config.yaml
num_hidden_layers: 14
n_experts: 64
hidden_act: "squared_relu"
router_score: "softmax"
balance_loss: 0.00611
router_bias: true
vocab_size: 8192
batch_tokens: [16384, 32768, 49152]
dataset: "wikipedia_en"
Below are experts of layer 10 (counted from 0) of a mixture-of-experts language model. Rows are named router (the router's row for the expert) and show model dimensions 320-383. Each number is 128 + 32 x the weight over its row's rms, rounded and kept within 0 to 255. Numbers have three digits each.
After each expert's rows: a language model's description of what the expert responds to. This comes from a sample of Wikipedia text that the model never trained on.

# expert 12
router:094196131091122180124144088129136159081175144153143168093147161144115101201143126097126119120132154134143094114098103126112179112146133105085136106178159066195113128125147101146056119103106079
Digits and digit groups inside numbers, years, scores and measurements, plus units like km, mph, million, century.

# expert 3
router:137144205107139145106178123109091234103127107095188090093140167141108106105142084126112177163093175116104161117086081103082192080081106138133047159159162094112085103108206140111115118147103124
Prepositions like of, in, for, on, at, during, usually followed by the or a possessive, e.g. Bill of Rights, edition of.

# expert 22
router:162138088092124137151134116146140127137175186146153079133121125072108095123157162150147120090123092184143192146158103119132148171121143142120139109163151169113139116183104111097141116086152178
Word-final suffix pieces, mostly plural -s/-es and endings like -ions, -ments, -ties, as in rifles, blocks, grades.

# expert 8
router:133128200130091129069129192117132159130112137154122075057136111103125135107131142181077221123149117165118099097115126143164098141106113114112124081085125096124136170181117118095135165130081101
Commas between place names and country or state names, e.g. Turin, Italy, along with country names, in, and, and table pipes.

# expert 28
router:091118125159089097126152126198092167114130092070134116084136107154105134139120129159147162061084168157151100176171151146169114116126124133156152149100141104107165132169139175105125139137108086
First names and surname fragments of people, often in sports tables or biographies, such as Paul, Martin, Johnson, Hartman.

# expert 31
router:080155111118115158145114060073061165153083089116110136091134127181152116081148152147106191126124171123092176098186163131120078105121121093092196077070136113114169119209086150088141131095070145
Second parts of place and institution names (Street, River, County, School) and syllables inside Indian, Thai and other foreign names.

# expert 47
router:144158077133121135148092129165158134164127095096127118143094170099168139139166125103165124109063122087131094171098100198073135115130134126144124064126101117095141140092103151194189169115151177
Pipes between cells in sports statistics tables, and career verbs or prepositions in sports biographies, such as won, served, finished, in the third round.

# expert 45
router:203109134103138074076150118102088109124139147107188154144088076136103122129123154125139058133117139102173169096122136119166088109109165120128114139163144174163182129105147122102149112154114114
Common adjectives and adjective or participle endings, plus and between modifiers, e.g. political, Collected, Applied, natural and climatic.

# expert 59
router:068143121107177178149157126096142181157165164137131102160161098144135103131195138142079157156112147193116102102123101058123158100151141190155153125144102132118129126079154131077064070162123057
Mid-word syllables ending in i or a in technical and foreign words, especially chemistry, biology and taxonomy, such as dopa-min-e, myop-athi-es, bota-nis-t.

# expert 2
router:155158156079163136153078178124134135120160097137122152127061165135167152139151197144149137075143144117102085153065126117081159103102168151085155116101153123136105110160121152118100174109183058
Closing parentheses ending birth–death dates or short notes, plus years, percent signs, quotes and brackets, e.g. (1926 – 1982), 2024, %.

# expert 62
router:172112140105142169088093187077103134071099167178085118180125123105110115072149137096183124153121148096133114124130156178106121123082127113119112159190112164160150164099136172123165121174127138
Words right after the or a, mostly ordinals, adjectives and role nouns, e.g. The First, the former, the same, father.

# expert 15
router:112100175182134122141110097119148136162111098125148075095114129124139091104111158128081078088105076108164132082118170156136088119089142107171124162129091153094183111149084133121105151147151129
Mid-word consonant pieces in non-English proper names, often South Asian, Slavic or Central Asian, e.g. Shakhtar, Kaushik, Dhirendra.

# expert 7
router:131094147151093119109195115110173084120096107117150146130227134112120109189132108170119074128125079194108126081122178100120199079104134173115122083144119128147089125171136145072123127166154168
Prepositions after verbs or nouns, such as of, by, at, via, during, plus w word pieces in URLs and names (www, Strawberry).

# expert 19
router:117181092107145095122176141133172145150165162214122167120117091163072125136102130156117081175175142149141127071127144111130121134095143141152192161128138161127107125105154098106138128141133123
Word pieces inside longer Latin-root words and foreign scripts, such as per-man-ence, int-ang-ible, Instr-umental, Exp-lo-ited.

# expert 29
router:121164146102144098117100142100120164123101141180101101154096184117166113136092150124138149092136113187149099128169182091084158124106065162134178060057119126122108132058055118109146150136148136
Pipes closing table rows or succession boxes before a line break, and past-tense biography verbs like died, opened, appointed, born.

# expert 9
router:143102179139117139081122101119133152100157105157155150065138200122137114148176151137121178100168128101163121164109118077084165121189182169077144115147106104133114109111129100183141072068101119
Digits, numbers, percent signs and closing parentheses inside tables, statistics and dates, e.g. 11.4%, (1896), 96,041.

# expert 17
router:082126087085157099128141165099098169130136145099127124133183117094063139089167102206178130101131140058118139131175136126126164120118115059066147081093156118053109103138094178113107127102092120
Prepositions de, da, of inside Romance-language titles and names, CJK byte pieces, and taxonomy field labels like Genus, Species, Phylum.

# expert 48
router:156174115115170127175159075166137175107090179116154103074127128055111123062150132146100183111121127098149160116108146177099119121122150073125133150146151142111078133103138118143110147119157152
Head nouns naming organizations or roles after a modifier: National Bank, Baseball Hall, Army Corps, Department, League, film.

# expert 23
router:113151117104143163173080146093075117136137095155153150105162085095144114167148117126116157103113072168174110107174138136155170131099147177144158126090126069074184077117064111198121141103120151
Decimal points, hyphens, primes and digits inside numbers, times, coordinates and ISBNs, mostly in sports result tables, e.g. 18.62, 25°18′.

# expert 51
router:165126107172084096110144119161133135181134179144169129173204089091137096137156147082121133170150089158109092117099095088128139100143086088137169127108139153160081192056119148154135177169105127
Opening quotation marks, heading equals signs, paragraph breaks, and determiners or possessives like the, his, their.

# expert 32
router:140134114121128175143118117129119109118131154129135105179131202123112124162094134172109139132137126132123132185090165107111152107188092135118138120119163129081119112102150157127119045112128113
Closing = of section headings such as ==See also==, plus abstract nouns and suffixes like development, history, -ation, -ization.

# expert 53
router:121144118117165131183104125114136150103129141068125168154131126104123185099142156155125114149118122084166143205097154168175132101115155124168103106132097138116144120068150122139148136073149172
Capital letters starting abbreviations or sports and organization names, such as U-17, National, FW, BNP, often in sports squad or results contexts.

# expert 24
router:108145149175124073135152137084113113070115094069156133097063121126190148099122117127154139109115110124155110089135136124103082092112128134138145105080074141144153168165136159081095137089098123
Surname starts and hyphens inside names, especially Korean given names and Mc names: Woo-seok, So-hye, McDonough, Burton-on-Trent.

# expert 6
router:100153172131126111099085138154142163131106077147096089162111129129132117085163093130102129165136152122054094126103141121127148150108128141145134118175200087136101130156122143140158113131084128
Prepositions and commas that open a phrase, often in biographies: in, of, during, following his death, responsible for.

# expert 60
router:163126085100133065154136124174156144097113127106038143064115121143151159165152133108116150164099162165155149178125124142172064163187106136124189171124064109185110098122173110163160177117130198
First letters or prefixes of a word split into pieces: dis in disagree, p in pushback, sw in sworn, reb in rebounded.

# expert 18
router:158178006121152186129164199205099169179129093124055186086117145159155133145147151111155122097133108170145147105127121120089146164135162095146085130146153115107137120073137163139129210111125161
Past-tense and -ing verbs of reporting or action in reviews and histories (calling, adding, placed, named), plus line breaks and table pipes.

# expert 14
router:103121139101098174124135118093087067090153136099104136122122121108125092153141051139122150109126137143117164130220063150103148113119130086130122124166119098149091115123172155101111110073063132
Articles and quantity words after a preposition or verb, opening a noun phrase, e.g. with a, in the, several, each, all.

# expert 57
router:093117130106176203113132160153159162191101091171137124148158128119105173145148155158073121144121159146150121127139166058193125128127122174100135129043128103115160126105130106129090131148178109
Month names in dates, plus inner syllables after Sp or De, e.g. Spirit, Sprenger, surrender, Defence, Latinos.

# expert 26
router:104124102125134088165069128192145101125130176152125165059162171128188154171143125128124137161086129149093110120072151103117159076104087148184114137081085101137137135122106114161172124095135158
Pipes, colons, opening parentheses and symbols like $, =, { inside tables, infoboxes and numeric data, e.g. Climate:, Gold |.

# expert 20
router:122121108137064114156130087152113148059141086094130125100123162112141147091143182083121141076119172078117116097141126136124126121154119081137151080130152134085126155161122166124091164114094120
Final nouns of named venues, schools, leagues and teams, mostly in sports text, e.g. Yale Bowl, Richfield Coliseum, Chaifetz Arena.

# expert 46
router:143180045128105106119137153146110115109167068191134126133125121112116102106101041081134151119131106121077161150105066148121070143184185145110097109087168165139149121103142182151134161096145143
Main verbs and auxiliaries after a subject in biographies and plot summaries, such as had, became, turns, travel, plus linking and.

# expert 44
router:134134107139157128113131124114153139123097149117170112127110126152095099091131173077130099102136102118158167166125126116165164151120162128093083138137105127116125115099194095141103096129067129
Pronouns and nouns inside song, album or film titles and pop-culture text, e.g. it, they, You, songs, series.

# expert 1
router:059112170150112101071113128095150141077191117156157183115164155146123103186154121093110139186181174125140112141123127121074159106141114133076145143188114138133071134090176116191142120143153100
Numeric tokens and number words in tables, stats and coordinates, such as 88, 13, 39th, three, several.

# expert 63
router:159146127135115173135161120135146051151159141082154136100136127127122114090138154145111119128159129106141135169129136123114155085103163124145110157134104133134129142123169141145139068105104124
Capital letters within acronyms and codes such as LCCN, IRC, TMC, plus endings of taxon names like Pleurotomella, Galeodes.

# expert 43
router:171101074116101105089104144159122109088114119148096124161103147184104114112096083040167113075156136121154126082153116136101144112132148167096047107139067166126122097113126180151114112109136108
Verbs is, was, are, has and would after subjects or which, plus also, not, to in running prose.

# expert 4
router:152103154159152123138140125096183111196104129125179106131073088134172127202164183121063168123060145114121148106160147160111110094120158108148123101142133125151147128144148135089128070104153149
Prepositions, articles and infobox colons introducing places or regions in geography entries, such as Region: Lower Carniola, in this state, km.

# expert 58
router:128174139129067203151100119145128106086149076180133123133164130202089109129138136159140136099174191124145110157118099114167115144108065143137149099043144156146137134167097099155095111147111123
Month names and tokens within dates or time phrases, such as February, 26 October, March 25, in its first week.

# expert 55
router:130171131127139133145117115118147122093046194161117114138110121098112158117139178117128156119163161142100115097072056106159125113152101141174165145114090098137097103118141172120119094098135202
Punctuation joining or opening items: slashes in CBS/Automatt or URLs, hyphens, dashes, opening parentheses and quotes, often in music lists.

# expert 40
router:099135115139133150149075088143168062123123093131074143085104138107131131137172135049141081097086124111161095152134121127085108157171110122138127044061128088175163110159135193156137159154164147
Pipe and semicolon separators between numbers in stats tables, plus subject pronouns and modals in narrative, such as he, they, could.

# expert 50
router:125116117139106074185170125205165116157129101059098129096135160103119142142141123140108153119133162167168145143127141163203140187125169145183158176119108111137149112130162127174156098099109193
Single capital letters or short consonant pieces starting names, acronyms or hyphenated parts, e.g. Ferré-R, U.S., PDCI-RDA.

# expert 25
router:179109148122119193128137151091127157145133116054149191138108137146145131179153155115186073129133124146173133167085124105096143115097151062135157139122120108119109147152109054165084127169168106
Line breaks, pipes and dashes that end table header rows or build markdown separator lines such as |---|, plus list-line breaks.

# expert 56
router:134163134138150078191137212123166140087077079097169158156126155104198137081169175164118131137088166098104118103137126159112071138138093091196110185172173131186115085141129074178240148118125157
Line-initial list dashes, heading equals signs and small numbers in scores or stat tables, e.g. 1-1, 0–1, - Ceremonial county.

# expert 13
router:125097181174162205097111124125150132136113144102123109083135131134094172149083112154091121125138140078095094102111160061147088085087145117098135170123166114128160160139157173142090117140147086
Years after in or commas (2003, 2024), months, and place-name parts like York, California, Guadalajara, Lebanon.

# expert 33
router:062166163172120133091133122099099126143100113109150082141153104134115113087131144109117139082143150161104117113134104105155152167097133121142124114125110150097137146134097150064152162207111106
Final pieces of surnames, place names and taxon names, e.g. Baddeley, Tucker, Rutherglen, Grindelia, plus common first names like Charles.

# expert 49
router:124128091127168108118043072144173121147090119140132099206145093099087131134138132167159104136150165110126132135091177142100119121078110178115165166126141120109082140183129156090132156157142101
Person-role nouns and their agent suffixes, such as member, coach, politician, son, senator, engraver, often after a or his.

# expert 27
router:111172140101141088087145131130150139120125181172123179128105117108141128174126115143092088170176063144087140109153133075095111143128125117118165164090093151076114154156122074112158132104145058
Inner word pieces inside names and words, often after a capitalized start, e.g. Eminem, Liechtenstein, Ibrahim, Altoona.

# expert 16
router:126081124103143136195088133163150077112167120102155116152109161152130133081122152128151086089135165092161098152098055194112148107082089108123158082149091182105119138075074035107087126066118096
Nouns naming a measured quantity or an infobox or table field, such as density, turnout, Location, Total, points, Peak position.

# expert 54
router:159173143097055112118118161096139073139180115144131153167146074141073049141131086118080137176099159157158120170157073186094134158142065110102123171173155182193107089115113146108151080137134155
Articles and possessives that begin a noun phrase, mostly the, also his, their, its, this, after prepositions.

# expert 42
router:106122144075122183108179101087133092150127203169162138138061087104090109099068139129150099142139144133138128189129093144087157116132154102121092137187118123146149103129105101064143073103151077
Word-final suffixes and common content words: breeding, fishing, opposite, plus development, political, education, military.

# expert 21
router:153071155090075146180100174123107128168171114110151126109149194165075121082141153180094112147098159076122113131111154191098152097102078165111089165111075122150074101145085075125118089108142094
Field labels and separators in infoboxes and lists, such as Species, Genus, Total, Born, CAS Number, plus line breaks and pipes.

# expert 0
router:141145118085157102094154111136142108153130127168135192085109136103174095131085097140110137169119124148100155144091149150153124072155123156111175101143136166103059132107124103193093121193168143
Opening consonant-vowel pieces of split words and names, such as co in Undercover, so in soft, ta in Bundestag.

# expert 11
router:130111126115147149112101186147119098169097121127105087150132178074184101154135159088111130111131129111122092123124149136179081168131159088149164043142160093125177089126140144069128190170103141
Line-initial table pipes and list dashes that begin a new row, plus punctuation and linking words such as by, at, featuring, and country codes like ENG, GBR.

# expert 30
router:132084044132166122085118149131100148144053133169161119135116146148090110115155158136125117118131133138180124154177148100102160141079106156103106152144132135131098109091131171096136142110158118
Past participles and endings after was, is or been, such as intrigued, complicated, dissatisfied, struck, considered, released.

# expert 5
router:104097161181096120122163113106174119172110109114153112128108103107174083122100095101154081127114072130184128123183103131102129129127108134114088107156132160139142132166070117108112149189137098
Single-letter or short word pieces inside unfamiliar, often Central European or Slavic proper names, such as Komlós, Szendrődi, Świątobli, Lackawanna.

# expert 38
router:076131112181123126155187172143116113089117130088166125118139099134113136071114084121150142117160077101157143093090104126125072102183150102097090171162171148123161108161084111161104091123198097
Common verb and noun stems before a suffix, and inner word pieces, e.g. take, sell, farm(ers), t-rick-sy, Swim(ming).

# expert 39
router:143116151148125067136140095108092183176130087126115168152116088153125173194118046173160160124084110161103122105144168159205115178127141112193117164114144122164088131088130096115125078145160167
Capitalized first pieces of names and proper nouns, often after the or a colon, e.g. Basque, Holocene, Galilee, Siege.

# expert 10
router:160137165097193174157114148082128103135137146141081136193108139112100131078148121183191158167142072118101153132153161135144101090119130105109167163137126170157099199179154083106168126157103175
Articles and determiners opening a noun phrase after is, was or as, such as a, an, another, his, plus nationality words like English, French.

# expert 41
router:064114144115162119135086081085106113178114099150083176145135146138143127156086120156196189165110137093088177125115164128127115108178112166096111146150157132156113115165087096113124111084081138
The word as (as well as, known as, As-if), plus opening syllables of South Asian or other names after commas, pipes or list dashes.

# expert 34
router:155090189122165096123171090137110091120171129088152117141197143173139119136131156174113142095183155176145129084141089116105141218138126125084085167074166146076101078127099128102126126165155069
Heading markers and first words of sections or sentences, such as ==, Personal, History, He, The, According, plus table header pipes.

# expert 36
router:125093177104090064142111113149126077088097155064155177101134076138177143123148122099113133106127072147123125135118179073149108102155117090120106149165089103115102147105122153189106140141116131
Periods after abbreviation letters like U.S., L.A., Lt., and common first names such as John, William, Michael.

# expert 61
router:160097186130156166165128131111130132176110118067116143156099146063216135151139134139196124128115131111162125131080139118103132111111168103141138075156071070052181119126088146168137192085168151
Cell contents after pipes in sports and election tables, such as em-dash blanks, 0, country codes GER, ITA, and positions like FW.

# expert 52
router:172135115127125130090087133170132137097154065159039070151152152128133142163163182140117151077142112166131085144121083123079104175093067122108137116148173075056080105103135153125130170126210203
Full stops and commas ending clauses, plus clause-joining conjunctions such as however, where, because, although, often before a new sentence or paragraph.

# expert 35
router:103070151136112115124106072141085142128144116134123133146177142133104163166083077165124123151112132148123115130083112110204108179160155110146124128128110103144147115082179156157089102085142184
Opening capitalized syllables of Spanish, Italian or Latin place and personal names after of/the, such as Rosa-rio, Ver-gara, Cor-covado.

# expert 37
router:133104127090127155092100084101133115089123114140104119123111128119136104177108065107087094122067127129147121100198158115166074166176155178082105143127125137190110077148164130138118122127097127
Conjunctions and, or, & joining words or titles, plus commas, pronouns he/she/they, and auxiliaries such as has, been.